{
  "n_experts": 256,
  "d_expert": 32,
  "init_std_router": 0.00707,
  "lr_router": 0.00184,
  "beta2": 0.99,
  "seq_len": 256,
  "steps": 8587,
  "dataset": "wikipedia_en"
}
Below are experts of layer 6 (counted from 0) of a mixture-of-experts language model. Rows are named router (the router's row for the expert), gate (a neuron's input weights, with its number), up (a neuron's input weights, with its number), down (a neuron's output weights, with its number) and show model dimensions 0-223. Each number is 128 + 24 x the weight over its row's rms, rounded and kept within 0 to 255.
Before each expert's rows: a language model's description of what the expert responds to. This comes from a sample of Wikipedia text that the model never trained on.

# expert 55
Compass words and parts of place names, such as New, South, North, York, Stock-port, Man-chester, County, in locations and sports fixtures.
router [119 114 175 171 139 136 126 160 131 109 136 124  82 107 144 118 161  88 127 110 177 159 108 117 116 133 117 112 121 136 117 101 161  78 110 168 175 102 150 181 142 124 175 134 127 145 136 105 133 138 162  94 140 128 121 115 109 115 103  91 127 141 128 133 159 128  79 145  95 126 140 153 135 118 128 128 114 155 114 140 108 162 187 141 142 105 132  94 146 129 157 141 200 143 102  68  91 138 113 130  98 114 127 153 158 138 101 112 105 131  95 153 137 150 105 151 136 130  88 114 120 165  92 138 101 106 137 120 151 105 189 126  73 103 175 125 141 128 127 125 155  94 131 114 127 136 121 113 113 141 142 152 128 128 109 150 145 119 118 126 116  67 133 141 141 130 114 108 134 143 120 112 130 157 123 123 114 182 155 121  88 136 122 104  98  79 152 103 137 112 128 143 132 101 115 149 100 131 136 130 108 141 172 117  98 170 133 172 140 176 126 111 104 113 106 110 146  95 123 115 131 107  98  97]
gate0 [ 95  88 120 135  85 112 136 137 119 138  87  99 124 102 116 115 116  98 111 121 136 108 140 118 106 110 145  87 122 125 115 152 174 113  55 178 125 130 104 141 125 118 163 150 105 112  95 111 143 177 151 156 151 104  80 118  77 101 127 107 141  98 134 135 134 121  98 135 105 138 132 120 163 113 142 132 175 134 113 104 118 126  83 102 127 150 120 126 121 114 155 156 141 120  86 119 105 150 121 126 132 170 126 130  96 137 136 173 140 109 124 136  79 128 133 147  88 172 159 110 163 136 145 135 105  97 121 120 151 172 133  78 101 121 160 119 109 124 130  94 151 114 101 106 123 159 127 101 128 125 144  97 142 151 138 156 154 161 160 142  92 124 129 136 179 137 143 128 125 140  83 129 127  94 165 128 131 142 130 151 132 137 120 165 134 106 138 117 153 102 114 107 107 110  76 154 115 114 143 111 112 142 145  66 131 117 116 150 132 114  58 138 107  86 144 138 111 116  62 151 127 109 104 118]
up0 [169 161 139  95 185 131 157 166 115 196 163 139 134 102 164 167 126 132 171 161  87 136 147 167 137 127 107  99 154 130  95 119 155 150 134 141 119 144 155 116 132 141 128 162  80 126 131 160  67 153 166 120 148 105 137 161 167 158 122 154 140 131 125 176 136 120 143 119 137 107 135 108 108 108 121 160 121 150 157 123  84 168 122 115 129 127 125 127 109 120 139 122 121 162 124 156  96 134 128 172 139 183 113 146 120 117  82 120 126 142 111 161 149 107 126 133 157  98 119 155 107 150 120 101 113 119 144 122  58 143 132 126 153 121 111  95 181 138  95 130 124 123 149 122 132 123 145  88 152 116 165 164 120 125 133 106  90  99 101 140 135 114 157 135 104 155 110 128  96  97 143 152 110 148 144  93 121 143 154 123 112 130  99 156 167 147 104 173  97 145 132 107 144 139 142 105  79 166 143 104 145 133 119 101 152 149 152 114 112 121 104 106 109 153 113 112 142 113 146  91 147 136 124 117]
down0 [114 131  99  95 109 145 114 143 127 114 130 142 180 147 119 142 110  93 123  98 125 162 130 112 133 137 170 137 115 154 142 156 124 113 109 141 117 116 147 136 153 102 124 163 120 108 109 144  91 114 119 101 144  86 151  86 165  72 126  91 131 145 121 145 118 114 122 120 146 140 139 158 133 128 169 108 145 134 124 190 131 142  81 127  96 146 144  94 125 111 132  98 152  88 114  91 104 176 143 151 114 121 169 132  84 151 168 101 133 111 135 162 106 116 156 165 160 113 156 143 106 154 103 112 171 132 101 104 140 131 150 122 114 150 106  71  78 148 146 116 111  94 147 102 111 115 128 148 119 124 131 147 133 122 122 159  55 127 113 136 160  88 117 151 104 143 154 143 160  99 101 109 164 118 115 109 140 139 134 134 157 118 112 149  87  89 153 123  94 117 131 107  96 120 106 138 145 130 165 145 136 157 116 126 100 138 117 156 108 119 123 169 125  80 121 153  76 139  99 101 145  75 141 141]

# expert 16
Titles and ranks preceding a personal name, such as General, King, President, Queen, Minister, Lord, plus some first names after titles.
router [156 114 116  93 160 162 164 101 104 161 178  77 124 137 160 112 118 140 113 146 140 153 137 122  97 102 140  90 104 114  91 154 136 145 145 129 171 151  94 115 121 144 146 112 124  97  76 123 115 132 126 121 127  94 101 123 108 143 118 118 138 152 148 143 138  96 159 174 149 110 156 114 173 189 119 152 121 127 126  87  89 127 125 150 131 131 114  86 185  84 186 121 159 113 104 111 130 164 145 113 130 123 118 162 166 169  87  94 137 125 126 135 161 143 159 128 124 159 131  99 131 138 105 140 118 139 139 137 110 160 114 159  88 104  96 137 117 130 109 147 123 134 137 173 105 101 162 115 163 134 116 149 100  99  81 139 112  89 112 118 168  99 134 156 136  98 104 104 145 118 128 116 133 165 175 138  93 135 171 111 118 130 104 126 116 113 110 164 120 135 110 165  82 146 124 151 139 109 133  94 108 111 142 119 152 159 146  89 114 116 133 100 118 119 120 122 115 135  93 142 119 122 137 164]
gate3 [129 184 135 143 130 112 133 146 190 156 110 132 109 129 150 135 145  94 157 143 114 155 132 157  74 142 143 129 154 159 120 105 107  98 139 130  91 142  93 142 137 137 141 149  79 101 128 151 115 112 145 122  79 129 107 110 207 135 109 118 155 144 118 135 111 129  97 126 116 138 110 144 131 150  93 136 115 145 130 153 170 173 152 122 163 114  91 142  73 148 133  99 114 114 119 153 139  90 111 131  92 101 119 111 146 151 126 114 172 129  98 156  87 113 151 118 110 104  74 168 148 139 113 127 122 100  73 148 102 118  99 105 135 141 128 173 150 126 134 143 134 121 199  89 131  98 132 176 138 138  92 127  92 147  80 109 116 130 135 116 133 166 168 150  88 131 184 123 151 147 105 117 148 140 121 115 139 129 139 121 118 108 113 124 133 135 115 144 139 121 129  94 103 117 143 159 122 123 137 114 137 182 128 131 114 159 140 138 129 137 149 163 119 124 126 183 154 152 142 152 127 125 116 101]
up3 [107  93 137 111 122 128  89 131 109  99  81 126 127 117 133 137 123 165 120 125 163 119  58 112 159 105 113 132  97  86 141 156  97 156 150 121 118 146 177 127 137  98 106 112 160 145 146 118 161 154 142 122 159 135 172 153 125 100 135 151  91 136  95 114 108 134 152 116  95 114 112  99 132 146 145 110 156 171 109 103  86 121 122 119  97 145 145 123 121 139 126 100 146 112 140 123 123 161 131 127 148 139 156 111 129  87 180 143  92 151 132 131 128 133 169 134 141 116 126 131  89  96 141 140 128 127 200  93 130 114 163 117 127 149 113  92 112 127 149  99 114 122  82 158  90 142 131  86 142 130 189 128 180 118 203 125 102  90 125 147 108 120 124 116 150 145  99 171 117 155 178 153 107 150 112 146 109 100 120 160 162 144 148 111 128 122 140 138 139 141 142 157 144 131 144 117 148 119 107 167 126  89 120 165 106 135 122 126 129  74 118 120 142 139 155  96 109 131 149  92 139 115 135 116]
down3 [133  88 108 157 130 124 119  86  92  78 135 122 126 127  69 154 134 133 125 139 153 182 108 117 122  98 136 136 183 121 133 150 116 109 174 103 136 130 186 115 122 130 131 110 108 133 118 169 147 123 120 118 156 151 116 146 140 128 152 149  80 134 129  98 110 124 131 140 141 173 166  95 128 109  84 149 102 115 143 176 140 126 174  98  94 150 115 104 120 161 167 135 125 159  77 129 147 149 163 161 111 144 129 160 136 140  90 110  91 110 159  91 114 131 135 138 164 155 108 145 144 103 101 149 160 137 126  86 163 143 133 151 119 124 114 131 127 163 171 162 115 115 183 123 106 110 134 122 141 147 179 156  87 141  84 125 131 183 148 112 121 171 122 144 117  99 102 141 134 129 143 115 102 128 138 117 143 144 157 169 136 141 119 138 134 151 108 136 131 162  92 164  96 133 149 114 121 137 113 103 125 108 160 139 122 130 160 105 151 110 140 111 147  72 170 103 113 132 120 122 144 127 119 129]

# expert 9
Periods and quote- or parenthesis-closing periods ending sentences, plus table-cell pipes and section markers, such as ." and ).
router [123 106 119 108 140 124 102 111 111 137  97 128 146 133 139 102 139  96 141 104 167 109 150 134 121 154 122 115 133 170 156 110 108 128 155 100 160 164  96 125 125 159  97 141 129 168 145 124 157 122 114 106 101  98 172 121 125 168 125 147  97 128 139 108  72  96 119 111 115 138 128 145 112 123 156 184 159 144 143 127 148  72 155 108 161 192 113 127 127 151 152 118 140 124 155 107 159 128 158 153 102 137 139 135 157 138 131 154 146  98 165 126 147 107 161 145 104 113 117 115 138 124 121 131  78 120 141 120 115 113 130  75 106 160 101  96 146 160 162 123  84 130  87 135 123 126 109  98 115 154 175 170 133  82 170  89 123 112 154 151 138 131  94  95 103 130 122 151 107  78 147 121 166 161 160 166 110 130 159 129 103 136 130 166 166 116 116 112  93 141  97 132  82 134 118 107 122 120 111 166 135 110 145 108 151 157 116  98 133 110 108 136 175 120 132 144 138 174 147 124 161 156 126 117]
gate3 [143  87  78 134 117  69 147 140 108 127  98 141 104 145 101 149  99 118 165 169 129 147 110 132 181 160  99 146  76 112 139 178  98 146 137 144  78 114 162  95 147 122 130 163 138  85 164 107  82 116 166 127 126 155  99 116 130 122 141 113 128  98 147 123 151 114 130 102 146 151 135 147 141 108 121 159 106 135 151 117 111 115 144 107 153 107 128 131 102 118 138  97 117 164 105 166 111 130 137 120 161 119 124 121  79 130 149 117 142 100 117 139 145 118 146 139 134 115  82  87 117 156 124 127 150  86  94 185 119 140 134 108 149 104 124 133 165 107 147 104 145 166  98 125 128 106 160 136 111 138 139 159 128 137 125  74 121 117 100 126 109 134 105 106 126 139 105 136 138 153 140  90 130  87 149 115 142  69 144 135 195 135 155 140  84 130 111 121 181  95 132 101 153  77 110 138 117 128 164 124 147 123 138 121 102  97  95 136 138 156 143 101 129 151 120 151 147 146 106 120 142 118 122  86]
up3 [109  94 119 103 145 111 112 117 138 105 147 120 146 128  87 137 116 147 154 117 124 119 103 103 184 128  98 114  90 118 127 141  89 143 144 130  98 144 135 106 137 138 153 149 141 131 158 144 101 144 147 148 107 111 165 130  96  94 130 129 134 104 158  77 134 121 142 106 138 130 201 143 140 109 151 113 104 153 131 118 151 127 104  88 150  95 128 140 120  76 134 135 127 144  95 131 178 146 150 112 119 123 135 132  87 138 146 149 133 102 126 106 167 113 103 139 130  86 182 139 143  92 101 117 157 123 131 107 113 129 129 174 111 139  85  72 157 128 158 178 121 150 132 160 110 126 134 160 145 153 132 138 110  82 132 157 161 119 132 153 111 137  96 112 125 119 121 130 130  82 132 104 144 117 163 125 110  89 147 128 142 147 158 153 152 144 160  87 197  82 111 111 122  98 126 129 106  89 156 150 137 131 108  97 168 133 109 127 119 179 104 135 117 106 114 166 103 126 197 135 122 131 120 153]
down3 [136 116 109 127 130  67 114 128 140 135 121 155 125 116 115 121 111  96 121 139 109 147 123 115 143 124 107 146 118 122  95 164 154 160 136 131  73 153 187  92 111  81 162 129 122 113 116 115 121 112  96 144 143 106 112 108 142 120 157  94 124 115 131  87 137  99 134 123 128  97 120 200 120 162 136 122 141 142 110 113 126 123 118 166  89 140 144 185 137 152 113 132  94 140 109 129 102 126 150 100 141 107 134 130  92 154 151 147 171 107 146 167 160 139 145 147 128 139 150 122 141  94 121 122 107 114 171 137 123 145 124 142  96 124  99 115 171 144 124 142 137 127 159 129  98 122 152 154  95 138 120 116 172 127 161 136 118  96 132 174 175 164  95 127 145 105 122 165 130 107 140 106 144  90 108 106 145  73 133 130 150 111  90 131 145 161 106 109 100 133 141 109 160 153 128 130 132 104 163 105 141 123  85 136 193  81  98 155 142 181 148 155 142  88 107 119 114 145  73 137 103 104 119 113]